Experts of a small language model.
Size: 13 layers, vocabulary 4096, 38.3M parameters.
Below are experts of layer 10 (counted from 0) of a mixture-of-experts language model. Rows are named router (the router's row for the expert), gate (a neuron's input weights, with its number), up (a neuron's input weights, with its number) and show model dimensions 0-159. Each number is 500 + 50 x the weight over its row's rms, rounded and kept within 0 to 999. Numbers have three digits each.
Before each expert's rows: a language model's description of what the expert responds to. This comes from a sample of Wikipedia text that the model never trained on.

# expert 58
Description: First pieces of capitalized names and unusual words after a line break or capital letter, such as Mr, Lem, Haw, Virg, Coll.
router:519568489471576442435530455452534433523532577578542444439457506491448550484548501531534553470457534581520581463537419447510526492498458509454559499453485668584548439507511457494464507510541522521619515541485502516479498499542472506440495466500474392477452598451468404504515529442537517525479524533558556610422550454531608559530573474574467506449464447486495462545510458492485604388515480478574518535358500459410497587515494544488526463488446477478599475479584537541538483543488529
gate0:596465530569536503496426500539442596454532484506431557486488469513470487523514454533440480483442508519503516545540491427420454465476402528438489486536462483592558487471616491445467433505554440551455526537489527505518588481533424490501540449394472527448489467501543503471514529381503566570440619480511576583443492463547538470459446383533462472425566475462463499565438572507513536440556512401405526518487491351507569481473495437454441511452479495501497516476529655454510490473525513
up0:443495503512518459496497581496596574454516601460494464548487481469406547476593552489491495449570435422451497527520527487562545507515565502445504472471483453455420503430467508570504577428458536413518458524537552443410389446420495557504428576510512503527544466511524535540530436501506544535502474564527532457469465452457411599558585618459567456462418558483505466563522540546500527483556526535461396527480543612447526531443526515558430584546510363517536470527452468487459468434468489
gate1:568368515390489437480507452461537554498468529512515513553511513619427585506480519505496543495434537480437488395577501567515560609489491606475551456619463525428456532549495488534405527507535421470543469519563426538464526447523486626493505460462522517512510511580582547502466483563498514522502507560507528483432536491455514473612512515498614469424482529377437490481526504511549496485504452481539412539391542570461603513485520493528454437489565482445537521477432522525536561535458488
up1:454616511481470503527508586521536468434542488513544487452516440439504462462476438533580423544532450500543530515460465451497416378473550437496515528475595644464520489548545524402504437430434547459531518527515541486460438479470501441402479525551553463469437426408461464425521545549524480559484574457471449523495586434552532486486472567548475416488493429650485499396538476495437439479539516541512609520467475543472530535559486563430534548542491475538516472595532519565444446524517530
gate2:511511460446532461515489500576538605458439554539529431586493441405560532511511561451445533527409520430483504523546447508455458541540460523417465548549473538522435461497599483490479478475490444480528493519499517470493525533471474433561379562453524511516497504547439544461596373424442494549471455432631600550510539454464483454498502474527591414526469479455478555559531591425562646495519526495482503444484489466462438483498539530514528493376506489455584482440384547526509550514497475
up2:467491554478482481379462448467437613459515510532374454537505452479500444486475497490424500493507553583466558508419392524476441484449533567486483492469500542487521524489434509551540517468568510546499475565530523429542533464517434471522459455523486450519469475588619587467511418494508483612532525490553558490470495497437417538482429554521463382526508522461461551532466482381602576548431463480490485467425575465542595558436514449568492530393567486450528489414559495508510498456583463

# expert 63
Description: Country, state and city names closing a location phrase, often before a comma or period, such as U.S., Germany, Illinois, Poland.
router:485523443479490479451418583506533475399543568570503503580577514479469585564593498528538431395509481528503638440522435553444484566512526470413547489460484592607507414475502526508459532456449572544528534634493507506513570443489524507495487480499541534428457574399420452509560577440497537491497536540525519551517501418478499488549527469544460521461484522484526448570413491520505519381461452442536463577420431441387579501520567478486483534455421479532512525477536490498518495501471562
gate0:425503449455429488491528466439468444443476527562458474527534529451473525514448518438542467452518557529486503508511444595344518433565577467571489480565558547475534528578458557512514577545483495453540528539471463469519514521474541424545535522426541506441499547556487549490467522519487467596501477500598539475507589477380475410499528520479464539381539430461433520534406532456488527487490441425570466463475371465501474510544477553529566532454554499500529502474559406403570653540479544
up0:509461511468478465512463486466506505523531541446570447481553510585570467440537523493460510469522427551540378537349482477571474529495532514503575437515562479472551477478570461484493559465442485535430468504496543460509489524588463462508541540527478609528599497518440480559523517599517473460472565424465515440541509533520564520454495475419447504475567479432572470514581473511630470521433520477470601527485552421465383466498489460585536456409477487498467541510486614622478512396462409
gate1:554468498479547467426447469498511399573516500512439582463463441559486598538510539498501492423461502464490496487529561595471500496515464502598463474423444446550538476473481564507495478448540421406379481563540522558343526492524542504516530474522445535536478626493507576441440486543538502464446444582444537491462452526501499557478472416453493532517582436393634516483367565475520524473519525477539518497487499594490506455545514516510563560452509442559463521561455501386565477486479513
up1:533498493580575484409513436433535495458501485485501527476433516475541526492552604497587511521510541604495472551504423542385492477491563550541440428557495441592550483451466478575464485423464422492439477481387491544469518458458424541510502480498547575514504517523395483515539406557480436501565481412507490399444485555439489593511478451441567464521579458481535502427433524558485431473504546398508502495446504401474370522464539458561525541513469438483454449432439534455436507463470452
gate2:508439602545443538518544503536459447584562529480438413525547510520446523536498542461536487436354428482562483579476530550508520514487520455507477463525525462553569512461513534488518499586499505476556514535397492597575563483598489497597507548497565501436522508390441533532511549460503502618559505542526506579487485428491503579441485447572428567529516504451537431429489433599600493464547415434462517531539528422500447496485533533532442555459452462449465494483420534502541573552453402
up2:517433583562405541534543489584460486503512492504489498503527484541479505543467536531538451580414566454601497585462562495552583527524430438537468513490561468515559492467516536427532548582541492429540512469499466613554572521572480557571554489570517464493539421428488582574434529479510488567505515510526476637511484468539589553487437505562494580534464523447463444489576451500557552503477467457515469516526549365515479520493496643416470499517474479441489492470451575524497579579443415

# expert 17
Description: Line breaks, especially after the closing pipe of table rows, plus table separator rows, heading markers and sentence-ending periods.
router:535555447539577428420455483490582547468547604500521454445500528472413582521622465502548498417500459560495634451530462485455420473474547543405557447472461654527538490437555507468436481502489527513488509583497465455506469419496477536461425520426447503477492494485402500512628475545509603506428499518585542521463516407510520523566580504465446444478495464479526423543477551457465511445528518477494431562403483456465552568416515468472463519469468470484561542498544547493510521476529577
gate0:475515637489532487559587528515583451463559565487562409389454534535476526523511479519593513457482498423565546490550448539423459610564488498436559558555424554524479512437570486549469410452463540439485467525508461494421487506515559460424504479510554537543458495479428526509499520548545487492447498463511514516442488448561576566463497442369525579474556425359507433514526513467451456525575473589498520549449435513524435503480575457442484528470442517554416471496541440580533460551528524
up0:458527567470485528526584457493543541440515606490553459417427568516541517515470470483528488459401488470560553469599448493488457586520468489432532529560450508490488451434543519601516473454389578511519468516463487497404522499497533472422505484487520417544451529488474503516513484570493472464415520439452491443477535444527556548514491335410535583456538393401529475525492490399464420491518507494475463518471439474540504442443522487406453514409401520524430486516532423584495417467495576
gate1:479478368529482482594534485479469534407392490538516547489511520475505455488485597525509524419550526591449507518474445479569424536494490587536475530527551563511578519434562532484390524525542476477484491498522494388434529511586422486449451516491565492529501546496486528453593483520427484505488449501552547503560467540520586446442521522498427424553466460547386505506512534472502502478398567405468462534504488434467544666480502544561505511580467503499458514624454397523492538526505420
up1:461542594449492509493511552539497466553574555450476413477504493518449566478499421553503450516444496416554442429554507494425548429551477399495539460460474433507394452566458448535622425507512501488498485529530550608613527541481572549582539436573400479453515553467465497493515511485535528507447557454496450572400513531482478544500418514520596520359473480411555542495492473520536461520545460560539541479493480588526496402478532497462517467453496521541485427403513562466436445547480537
gate2:499471438385509524519365496517504561522540624497496571544480454526522524508501466467525475499466352497515462420427477506617491422497420471423495540494400493452509440510593483493507491596606510496492464465573477472484477527540488566458493542503518561413519502468549429492496472483524456441543512521456437405519573448544510492447544414482498564464508537485535543475547425561514469505436498393486661536481527480476423540522435500508497446511462478465508540542465619516472480508590570
up2:503487481470458450503391453533482497535532567493434533424476497573524482498502522397454459563539398457512496466434454494548438435578467459345479474528537506440397480500498533496578528591580493453447467441522495453499496595520523532441516496470499543487553441478477434542485515437531496406521537528524478423459532452525512454356615471411384568437560484501528431484494516537514437467450546467443619503470464500505480483498453435461555508481548508467542563630472517482514516530577474

# expert 57
Description: Possessive determiners and "the" before nouns in music and biography text, such as his role, their, band's, the organization.
router:434508491461566475433479501521535548460577546566488462450504511464434491536518423508518529394548499496497577546515388473464485482456510507423525482481470574640600499506597499431456532438538471522511519559525512492453472438496425564473497484485418489480503535435469428534529527472541494527507590539536604557460503441522570547548596535560477447432448542471471414557402569463488564417513463493565482517396510480394612567487500512490450533480475417583552587490539545510567488489446525
gate0:537488483551504505507508439535542505426479550478503517495461577510537501506533544449463460444580443510512558486617550498493494382551518519411461429601532524492496426484488431459536550490514503530510541604474547606452447437469528517470609506536530555527450552508427540447501585498591474434495439436441507508509596467490411616511510531538485469516570438551498515543392527472486515528510477449478509541432525494474478439546440482555534557467500605481482576501421504399442523368599577
up0:379438457528482487484479472514502523515452465462445468457565488581535498449518462511511449471588596475456481536505477479425555459543449530520474517434531447484530547465498431486532500566575465434491417563594543544473490578470515454518404547496555503596520595523561529466586578578541439481616419542504508570511465538447516499470463555512478532470405510508526350538442519461500438521496550550489487410460486510488653488439504485625539573520515448478596474527488509535477485527578491
gate1:470467486496438512522550543584519531492483470562551505532531503530521543439516489426551494450522523507468497528512459424533505547458452438423525498463523494504517502554523425466505582494576533543487388543511459444503476541523492461569425540423408529432455562522545458497514585414465503584451527515592446540574387430438478414441510427479479489458576522560493463548614558447519504496457612493480410518519411574474504502527442493569479409433524585401480435549464553523496375565552491
up1:528447425506470455501447442482505413519514498444502489470459588604449558570498473550479502533426483492522504488447569593473553537548475459554549428562485518471500480473498536556436432502404416525508602466449517460514517467525553540346576537526454542521521402478427401492420465532567536349520576469394521484492526522480531560536522506552597561507454534526496498551480444476441489468547386505516513549467523449541504424498577414481493547542479521523552515495505434470537571426453553
gate2:554448488504397513457503508501486573484559459613505440516511549522518463628562530473439521454553581537581477485499464504488428514561382515530510467500473526459473449518494490508510517567445455647595623481495548472548496518459484343509458596543497541448435529425482455498492499493641475558510496465521554542478549555471523540476503459558581445436470538480515479550504539487465447528461419491520529562495501560521538454527444513455458595576432414445550563469566498561544528501444503
up2:512460492550431536518525470470438548472521440575443441472525546534512419557516582475396534413571602484530453456481486525521453551479466538553525453516473521465469555497507596458514539488488472619524595465456637467469583530433526440501483541497523577428489598433452478533539503429670471517565455490561601491433500527456486497518523467548622425480504551488542484494457549506463458539499464529534477527491519513518562458528458532512447572541428457436485555478593438526568505450442555

# expert 14
Description: Uppercase letters and capital pairs inside acronyms, codes and names, such as D in DEM, IN in INDY, og in Google.
router:554561510479529492427460482496532428517557535553506482463457524427401547509628498543574513468506458565461572525559437496528504491497488457432529424390525550558520421454577457494468495528511539557576490583548497437512463401541449542468476522495433483498427519571422417535468469517513584499496584557525515498470543442476561481509557443499494540473409543496538436613520462544503546307480518478525471524439428543397451555460532482485494534472412469554569445544520492493574468548466510
gate0:560410498518544452487474572427578537515427487615432579511502503554608473541590525486547429402472497537514479458518416499460528606577554494522517449603493536425444448483551495555483526556552562564423564547479452399484514363439564502565434604487479487524504560452431526526480541502476482472447467487479467404488480500438516426428505514570462555565582518505559483470475504530458399451489486418503516510509533467444433456423526530509510505543487449487595479498453459455493503470454484
up0:552567476496412534391465509516539454452506490661444512553462593511525597529464507476495574521489571452529541479476463559454476662438525565503553544464503515461528491476531534456484528471525537561441601511506515486485521440500510449579515557485438612482451563496456532551535403447458453512496491451463571514549463536433449434489444443550505483583562552463469527446473546405501369576589493410506511526523547466506441481545516477551536522514452495465512513443591513608495503473452504
gate1:488549475545565451496480538417503446532418544533515483446541502537530405485486428490537523479441436479493560438507462600484397448448608578540538497519573507425505475499454479484434466474446483477524551510476498573377440441439536477423447529505543580473473527524445574522604500414546577579430454477489421362513494458480492516473460483520529422434414364558551534496521498586481520488455525451532510478497484578470465440492461538547419466530533528544481468374448483503532518449513469
up1:430497597481410474465509435438488494502463484434457540440477512393454594545522500397467464496529604443485505544479504563498555600507551502463484533437472470518465481532523517481469529507487516523506589561652504428401552536511513461465586555529483568589460552472430548571408538479497501553487514494475443637427548573483484424503489512415595525550552523507504496531576561483489467488477454466444524544504441519513515469549556467462497457413466575532456452484476487554501458648546484
gate2:481434450524485454479479468525506558511500514489504435470548535542466481545498483583462632438509536541488537544522534491470551508494466563532405507536430546531503497548491526483576400471534542482434537447613573506574478600505398539572445466501493521471471534497589497448516450483446528466480517665513432546375605543468452536499473541455475467589549598511456449537444524396551468524534485496426461459486485426504503539453572520583534410470580443552571557538479541506555513489436461
up2:575400531419454470522480487537498544550576433504457476574588474568554498461479487437538534500545581448495572484393518466503588541519574553546490557474553519528610537588504502553458559512570464532493497483486579440470498558473518428452497622469459476466459570480507442446529532564537403489493628531526432491624548497502526391503486534432489525430507557521467518450535541526480538498414512511543512509485517549468517488482487468558414536538496511529628553623467475549499415504489446

# expert 41
Description: Colons, dashes and words like including or titled that introduce a subtitle, list or quoted title, such as Fatal Frame: Maiden.
router:521500528506523459486509513491587486467484555504525482517491502484405583500588462522559527451496477498492593458551424457390504516463460563384547428484468558557506515375485543463472471512522485439538506591465531473506535449509414594480441496420405493484516585422420463469564497439535602567448475548566589509471542486473544517579496494572448428414431537477591451573491494453564553432467480545545504523395539504430518571420499449473464487478472474598478489535536552499535502511409545
gate0:386475569432448455458550444474489499437504559537468521404455439470496451566479447606529512495423508458459480538522530453485535419524418616488533427441466544497590504460533452546487509529517593492533412539471534489578484448562428534554535480519524429456562478547458475518511612549463395543493528548493529557505479427474529547521545500468464545517489490533477499601455417502495531454502508441539564448512572511511625635515511566546491472572573475427455464397463559489517538551495431
up0:469511540499500560460527484450524535471536471545451471437438481470526506551454507520509473455495546419507397445557591475425464454534397537490557456406522505464506630527475495512496506540448518473565513459544526480640475515589474553571489477518383500492578402533484508474518461546490423568491444521514547526541445503455538545519520593471477501580475456521478494539526512473473530525472359499551509451561524455520612532516620509478505528590612501465416556469449561568574551571474411
gate1:529448482508471535486559497432450591428506488559461500498499534471415500390523411499413458529507483514498522441471471499572522498533464461524524447510511547514577478459495482398475536511495518524625439614562479480563483527588424461504511566483503506569501623471516538464545442445512510546521475503443559614542385466503544405437498508534426392461487541487547426587514491478460560468462551491388502478445546495461593573466531474469482475492473499603590457450427487551513492539467398
up1:382523519507466523513457512443487469428535550575491489501487446490481500471493437581472537473469484514570428506519578474581477453442434525433482574521499518559530543430514488404536475457587482482591482533528447463549417551451592532494478461574491554439398529476448500526514451516457471473430559489443581539462459470483511457438496553457389528465454534460489535535466441464473487483516508457479529418514523563503547429583484529435408494419556454554468472449432686596511537597457440
gate2:487519556461536495434551592493409467608506473509517545386542506565436556485500462549567618522463453503554487509514496506521483496524496462458471509498520475513524495492507467360395545549562474483538542455474425573506538427464477501553527462563418475493452511532464535526508442514694579479474498503463516465451452524447524460546482562542474484620532468440654583477502521538502475539597531577539471482477600528483541475575489482514440522462398549462470507479554474435468438515505544
up2:475470493534386454572523423397511485529512580488488532490441444471554472505453489533454442477485529501497516521530469538538498445621454501531512466381474484507510525545491422573575463492500474442530560412568548382472605514506567489456451449490518513499549549478606484517554550479506498395459466540534482501501546460539465481446523440407572516525482551535454394482450505551510456483373412466497527520505467546506472483540442527558519548551617543442619487435506468456481559513592389

# expert 20
Description: Word-final pieces of personal and place names, often Slavic or Eastern European, such as -ić, -ov, -berg, -ford, -ton.
router:523527437487515405482507486545530422462499556523542503519472495445464552521653465518529533473467421562483580454537431483521435501457492495474502400445509591559539520449542544530475484446414501526539515545509477524532421477552496521455466494430503438411602521493503447490629539493513627530485551481549570473508509495531543479567517450537525465394439458451485438600506466478492553274461536446503476551471473446393512522444484539451490499461432479567547477504507527535518474518513562
gate0:444545490358458488557507476416487510554522471448385466523518540550506500533587475465422476462457390600525497435403536577477458562490461495521616535498496467472448455543508490529480443625471455531455527557437460442495470480475486553424552506400571540423356456522492490490549518466467493503442535515485508522492583494426478513515492499569497550435529482543505455578571508539482596553462567434522433619540471569484459487555504514427479404514490488527493453456504422456491550537466509
up0:448495434443535506544549413514548498468482517531413480499499492510509408500584527466462449525510373531485440570442487537475431520473416496486576453401483552464454451526537402478566433471498438542450543498406449475499453545461498528456567511621495521491368435546527618459493515430435506502464441501535491467553572494498444497462509528572445588457440493488503442567521487627428582554469486508474536568521459537494620526525505589498512491471464532554516478471469475456535632478502531
gate1:493573444502484476529568433502428488483535522487511509478503415508441530440463512562444546516598493544448548535570546621510481474479577561475479507490520459558492572564493402546560521516537384601410438552500428496490517520483479562552458526493500597564519500519467542529496541502481459412495550466518512431542561591429417381478504506414589476524523490494512538422459446548524574510441537542391441520532619459555590532537511550411489465486602533514494511534528436522539478431463482
up1:538479441498466554460514478466440557555500534486474501544524430502562460528453445572414492471616492612463595449490525537500471416479457603477527491367526435435496617514550521517498451541570428545450542454487502589579492438485525520536443531476551486488495516446482608484558570506581517423484487448544507425613542510441487485542429490475615538515427486437492426504494468464486533414512524530503458556538560482491577631531467523525550548473632510498455491467496507520516433476493483
gate2:485495563512368601559535527476428450481486549440538472546557536492495502390519648460453521552431590517526499468527590534537412453492524478499430564524544522466482644507458482537525476508470443475512452515506508507578441544465488485542468500478394523428513459481484455503463565434544579544438564527510441498462546528562554449526526573496500645442449551490490513546480542568519557549453541579446504613551514507480479504473543540488482560492570475479420564555538496564568479542568566
up2:477536537381489503538552458502453497544447569511438553547529551386484473502494531540508616539549537484616541565476522415455426561475469570460469495546527424508502570545508502475454521467482474500412464495641539465546458558545379484514456522549471477517456511467473453538465440441550483473577564527632556514518454518524472494473437542475547493512564542506475533400504553443550518550502516552503492449528432380440594482437465579452474418443456488512431459578470533493542495551499410

# expert 42
Description: Single capital letter or short first piece beginning a word or name after the, commas or line breaks, as in P-ort Vale, V-arnița.
router:533542533488524445413523502451520437552537564593486461406452502486434576496578395526567483428502510524502582499554417472492542496463465518456555512452528713614549433519542450455467499499506516536551552549490518468452468474554452492450487472529520463496464574481467401545558567456561504515468553532503510615389507443500574517552583482572472435462482498496501490535483469445521498393519525528521532511385460527403505523540505513469545466413464500511563468477560498528481479565453576
gate1:453522475461449527449504435481560477439537561546440521513585498485469562537575587487454535536439472527526463451424474462582441419506484515422504525535491503513464485526510453499485563492546582551515510468598481535539453475580454551476569618474392444553541383483482598543495525510509538482478520469541504465483577447525472482469506524538562553465499458531492490514491501457587600508484443508494453399493450513427460504425498500653475552406506329439529518498513513605482475426441565
up1:509465432537621485509453477521429464467469439563521545466532490531594439435467485416492389445487496587513565588527404495448459546419463507499561465473476464473542545506478473531512472504547533439458443501481488492523485483460421534406511466489433543580506464536521516445487468621438488510463492488505537378620493400550454477400450592570456403472487520492452524496556514424567568486453448487590478492486515427488513532455449466624507492569535542470478490458450572437503526508418520
gate2:533472444439525515554478581516502567448490420501496570447510510555477538594475491503459509404557445556569549463529494447479459427503412520528448444435415468490524442437467496493465440539492667575542466518512544486584494511371497459478481561508492457460501508472521439572480483498499465477458487551562549457430449485602531404507542525646538436466527467433478451489465547531563544455479472529574423544445560435511545516499492535481423514486479542484426621534438417520571474441540521
up2:472494510433485555505408451440478460568537486581470525533503548494471433409468456628502518419511514598439401511557448567419437463526524491471501451507579509472504399387555401430442418545595587465467523474453464512458581565531470516435422414500484515495472589482458487463498512508428452523488478516521506505537534534571519371439454523485403473531431496483464556433505573450606497531543501509522553497460466530491539493517494506523482484434503486502417519463527504559418580500537416
gate3:485474520632548487531528484563628426464472500559461442530484518557433579519545559561495559499467418449483481442584483500592452579561507508471568432484547440549495529445483565531513493373478469508515488494470521579595500475492493512378515438482516578487495544559403499402460515404522554525563537476511558519560505413520441489463482458535517502450533487474520526434519558484539596526434524541372470567503435448540614576497522453446529510524534481498474488451508543497586525459440454
up3:534451547470525454545491594527470494580472536524467582393476430506471435420527520530459451541438442501497475573470432694511481495562548548490438478549533482442518410393461544533437533450517515547484510438429511503548478492438529501495557425490558453522499473508532478432526478558508392450505504536442544437473479506491502522511442552533627414589446412533494500465493547490564501550560490525447482479499537505506535520484426587451556460518575519476403504496598424421457410454528522

# expert 32
Description: Field names and list dashes in infoboxes and headers, such as Released, Born, Species, Genus, Studio album by.
router:509448467522527462422465475591466517463528596569474535525486531467484562505613456538521492407485497551474606434479464478489499516496581478476519418497504569631519494451538567511471465475465522528497490570469571465475499459490439502475402494406485408537546546476573498502594521450515504496480505539586524431464509442479509476548509558524449446384472495470471393580438456516522582421552493477418456472360493416340478618454497476512532492483518474496590486496503475551523505507482499
gate0:539486469485495602471489459508405418518523475497505536619515499536519430498571574502532468469528400427481517593442439409599501508520555552575470413467497508465507454522458546512530455445463497546539488529474585526573481499420533386608503481435484513436462472535571543541542460409533499514464534456547502503530448553457524568513593483617432448470537463425478449441531485436550491494492486396495550515556510378503531405501456586446559502505505476488573461463532565521512482413485432
up0:473457546591494502567458569537509436484491437528583504489476521494508463536537539529509620542405563534383437533523444485582508558462406497481522457545443473484360458472496597528488526481511502548481426512553532599493409415420451473466507511484475539555550475477467398494553574626481550447485427539514537444522536488548465476506581472515616452479536527533522507448620460451475485518462545502527549519459441548520490476494444484572442511528592437571452491588538491517477512402480508
gate1:507480429589427527467495444533500514486422498518439595517512517516489411486521592359517456495611554463455475447450463565529518489494469552500436518561517508456448424450578512570424583486573532588454496523527565562554500468423490517457460488540502547478529425422481438575487607530563507452588483483489535462518406509487457538495610542462503498387424378455467538482491473477560408512510547450527538460461558424479469492479511474522486555477493520578532453493530486397458543417469488
up1:477469520519537438578452517471468560467413489470579534538544523546506530610489539481474387499440493508476510561597512468449500598506472456412440457539526604506493472584582477490530476509446500464553469577581386575434655582567511452521508487536559489470503447558555433496527581513520433527528504465442600482552575473510579536442389545486467544448390481524447558474528532603470482447506551564524453442451516531510495479462505511467504565475476527529502436574458473522519478549513505
gate2:394475543577494495520379499596497539553476505467503539444416549399578494516513502510594395387516462514555501535491485518395456480577420502434520562491517521520454525403477472517502499468464554527378458480439514461428496549523490395565449516511604539489502484466583505464594380572597481507526460510476485520522475554532505530482510458496520466537515572478458551522455421451508499472506510616525518538493591493502515423526546378508503521540486496561467553441565444441546471478458485
up2:538518514541467538508458504540490417526490483455534442533459485556545586566537541520397497415536353462506510435545510483468522476452567496533487429401518529515437464479469455584413510570534515502512516519467518395499424522537490436569547464384429532428537596523529413443499497418521597528512453508493419456481418542517497471494526550565472557442480494377506445504442502447575590483609532444482516466578558534458500484491522506448599398507502465430522481569483470539526441505483461

# expert 44
Description: Mid-word pieces in ordinary and technical words, often after a consonant, such as ip in anticipation, ud in pseudonyms, if.
router:493531489494491477480454526500559454511439577567553478586550519520428496438555466528543500509467422511458548498530368477490479553472438427402596456497515606535593486467495446505479459412479506551518533583538484497527417396468464506499492493432428532448532539499483395521598567512568576492467581537599508507541505469462490488522514507480469509431404521490480537537446445535563529332479548434456471532423559444430479545357502541449513498470481483484559487584524548454501488544482495
gate0:507513446558481519493512474574519632509464487521396556502567559548481451420447566505479592493582507431490514565528567576381512497534485542540463505575545560425637497508546475509478592429488461448580524522551454494434457458500464476453461519488550545494493514509570471462539428423465561415543558552504527546416479512502467495403500505491410466559451495434522498516466490596526473579568553567422498411514540454468481523477489455493474513623505424540468576479478478496563419432478524
up0:503493508509483603500574524523508602521531551448531468540508550417561502463503483487526627536504572489544508535569481469526477530526474538522485507466456482584529526550517605442514417420494481448499424593485564556379486486517518589584400452411478501519456447474508505541446394462545603493425498508454511535424515501461536408541435467439409480478481538522528492458438573321399505502558531503472516536483532472556501475533538525507477570482549554562491518476445504481560422544437482
gate1:523445615545504524534443589421474528473506482559447544460472530489447525524481488508573434435534567479379539465593489561547552493521459505481506546476431478566405489459557549519535450550470555486518522605462502492509479526519518585488457489492424478415540539508490500516520465386630507522496458509514559503457478429465478491493539616502517512472465530410549540527489488505490588414482442581461552529504496442502464500452474561396492463538512593418470401569522559544527430401390418
up1:450493531493586401465441534432543539475481520546548482502535381498503458554442484544449474446373495514592515384520547504395489476472450486480489412495470584444501569468437548443467520480550526498407516480428441519540584478502446517464478490476566459583506447468419547525526547477439458528484434497494485575561557544527508506471455382628539414489481573496493435479607531461448500455520500553563463485468549521476605541588448540501493589493454456564547509423541559548484506480486488
gate2:569475537478452507495417473459412547466503457598555424500524472543474537493531461540546402542452494501441468465516484395526559503525467426562539483578511564525483438557458436539462501526513485418484549440438513521524458462392417484536503550475631431450572482573453499444468465616430516458506550493554561476510488501470512470478550576499499399516521397430545546573516496510476527462515429576500431513472421521561571519587536491412429395525489530482520536541520576543584515414467476
up2:518506411562484443474463490517454577474520547587484483516510588551398477517457451525430502585478483567452400441495528598524546607557556447552539459567574413532447505490480519521471560577497454509447475468442491519541507462502514487509505476476546394438594546511473530384494533500434526395575605521556502480545466533510480483470528468531509508416485433452434538543514557499408594457468494490431530503498472493576454548435497559417453445417550612457530530570450490530523499484569557

# expert 61
Description: Word pieces inside proper names after a first piece, such as al in MacDonald and Gonzalo, An in André, Al in Allen.
router:488572429418519404505444537520547458464566510609510514563492408488511540527615426454545518499443517575488571415611464490491529500439458509465528437451438573547572549462631454478492483469462463517486529522467465541559471484556427506457471494438502459413544462461468471492542492512480600488542522488548514530517489418547486488562501491569481456392493563532550472643436484438510525372521508422506505602385476457442520527476500525466450568494504513547584457525499497518489519559434511
gate0:592390414497505526541468478516523568425562514433538487627516514469524441584384486540559513573526460445481485484473450490499527529496598557480469509517585501523512526487482595432501378512527500519568455503521439510581498479437543544512518482455542481435631584510527528492522464445432533438532457414550472369446527510549526645527507442439511468444505559467434443502483444404482443476477523507500499493475577514509476514495492553435530546501593578472547511433436483538591514492515499
up0:463451444325565415537557507480464555494495517609537603508448358643542475491497572412531487545494488509487542484546503489506495497488538520445489486479498480539477524543533491469562539531563426512471431528401516508475478530477481482602458519472482379539486480379518502581538404565481495487516522468527480456494413494483549545535426434585473443525515534476490465409545507437516453528567509470525547501472632440500517493530543579462535481515520524547449478375497509530537543484544442
gate1:425534480423430490480483521480462533521446527443504474474566477455474492535489507470537385487474373491534533517547467475443557482398510466508509474501501480449510516522523516512462453532470559572525464493514506506556505507410519496508528563372411516498476498476564512520544557471512505483462558479501387462569499562540428496591544482620514547462369461446443506372589453479514527457547553594456572472514547493529479511562470461570418468552541502484530447466430585581435447588611404
up1:524563514385433485416534509474381528519485464599500457524445477573468454537507544495468420510481382470554567483544456557453471461391531518485519526457512515501608627511510423464521468436488505444487528497515517462455524524452531463472493474508499422423555498443586540462516470409510511445471415441574459513482468531484511537637488421518612611583577541486477565458589494482507422516495538456549490538482577430497469439521465525493415529486532529505512575438518523530514542498486405
gate2:442445496486540461507432485528440461520550479569456404531500441500526472475466430484674446554590484460486450501617454555534470513459498423427445503505471531570486489540517535498457485522579518516451514530481408535508560540484450465560510537494495503428501483557453560491569460475484619479495569492575541539489508513516502425542509541402383580434553465526469526485415432599527533499497517443461559496453487455493406478404487497552516543515575549485469441595589484514492495614436427
up2:491482475524470480476530547356421500453560487509405433544436493537544504580479341526516477511503506505416464505506488515510472550420518443511567499497481509533493494523512450518546514517493457470501628440473572430503515473559521589486631517565465551491550511550522582455423430488477526426475440519544443543476602385508556423476467395465542416557493491556494481535511483463443532538511544546563370459487467591531546467589482454433482558499493512456527524395480453478459469493539467

# expert 39
Description: Number digits, month names, blanks and dashes inside date and score tables, such as "10 August", "21 Nov", "v." in case lists.
router:526550517495542482505490520569625480502532636549516484521464465514477645555570457529520502478491439506396605483541425434463569541491546537452555384571433600548518431499577564453407527466440468503560524569539563502491514461521474492496480465435488529475458513462429446430541559425564589492454545566563585461466513395485485537520548555536484491495502532485525469513516558502590494415470484495476544571365505503440504536416501479541493478461490446556494522512530581547507465502450509
gate0:485409470552528469422510490450465491536454521514521494459513521511431526561503513614413516496480521470524538477459578339466494446472508608522494449518414481478555509391496497456434514499475506467563528372521473513516537502435525486521521548547422493582446445504482450487410343496452572579444472567492526501484369508513487405493453502527466486496559522565475470497512530534438525448548567545542516547459523520481529487463458611545419529372475455442439539529537503515545441407509536
up0:478464464544427539487516515429475451537431540465496509537549556507496505527529617498430533491553396443502523446484569403493491533582566576500556432531466475426521516484555452433604475501521425509507538461590445470527537483521559431518512529511518516501396420559521425509418441473569604488451501548510640480426421476466512383569440497516424505498603522571480582478477527505481515544471487518529522514491454560502512428556508521501403580428475443523457551523487551494602466501447441
gate1:525512437465591408558501391529488447435504541519535492452496567502522544478438478489435458514512415546518528464526517464433509504545486412540544535473488496479616490405435526495482480532540443703518540490504447565490520427549509588471503470547549546474455514534441486456439529431639489501574576439445542408519448563405501529494483558549540450475509541487403522473544426490539434529512523447466553520504497574548467475544424551479570546454500471536538508474463493457591415522448548
up1:553423475596354522414494560470482557416553439536539474496523506454543543533483463542453474488479547538520474509575496509540541507469502413507491494480452515526486514606549484387425541469493448474488461482427386493587573505500578498561479536478442543484473568536552522502487460485452572490504578447499480520469482482398521458500431448521588479512480484541444522524478545445455435501486507561464400513461452472428521458393480544414427499383407533398511517516434436523583538452399529
gate2:469454481574496517559477480550538515457591563544574484542531524579491557467447503434506477449452380442469479402577539526468544493480503568526477482533513483519559492462476537466588476424521516492541432526537559420458487524520515507471459538460452600506513527494449456477498519556438526460491572543508490533528492417567500407504555469519449516404536409436558598486499526591546508465419445476454433583526414525558471587497552568359499467512507456628535513413453476414500407469455470
up2:484548522474520481440435478521555481464492422509490503544480472443490473482484427592505480525387417554535535499540467569606429513476480441499505448530388473460518517535492458538499564510472555545439529550460539466577584594485508499471446491530605473378489553474474552515530525496574505545572611478465589503516468446489585570546465510496463500436376572469453491489520490462438558483491545458497434526490546478528558432450407419504535486390523576438478475494530454519620564613460498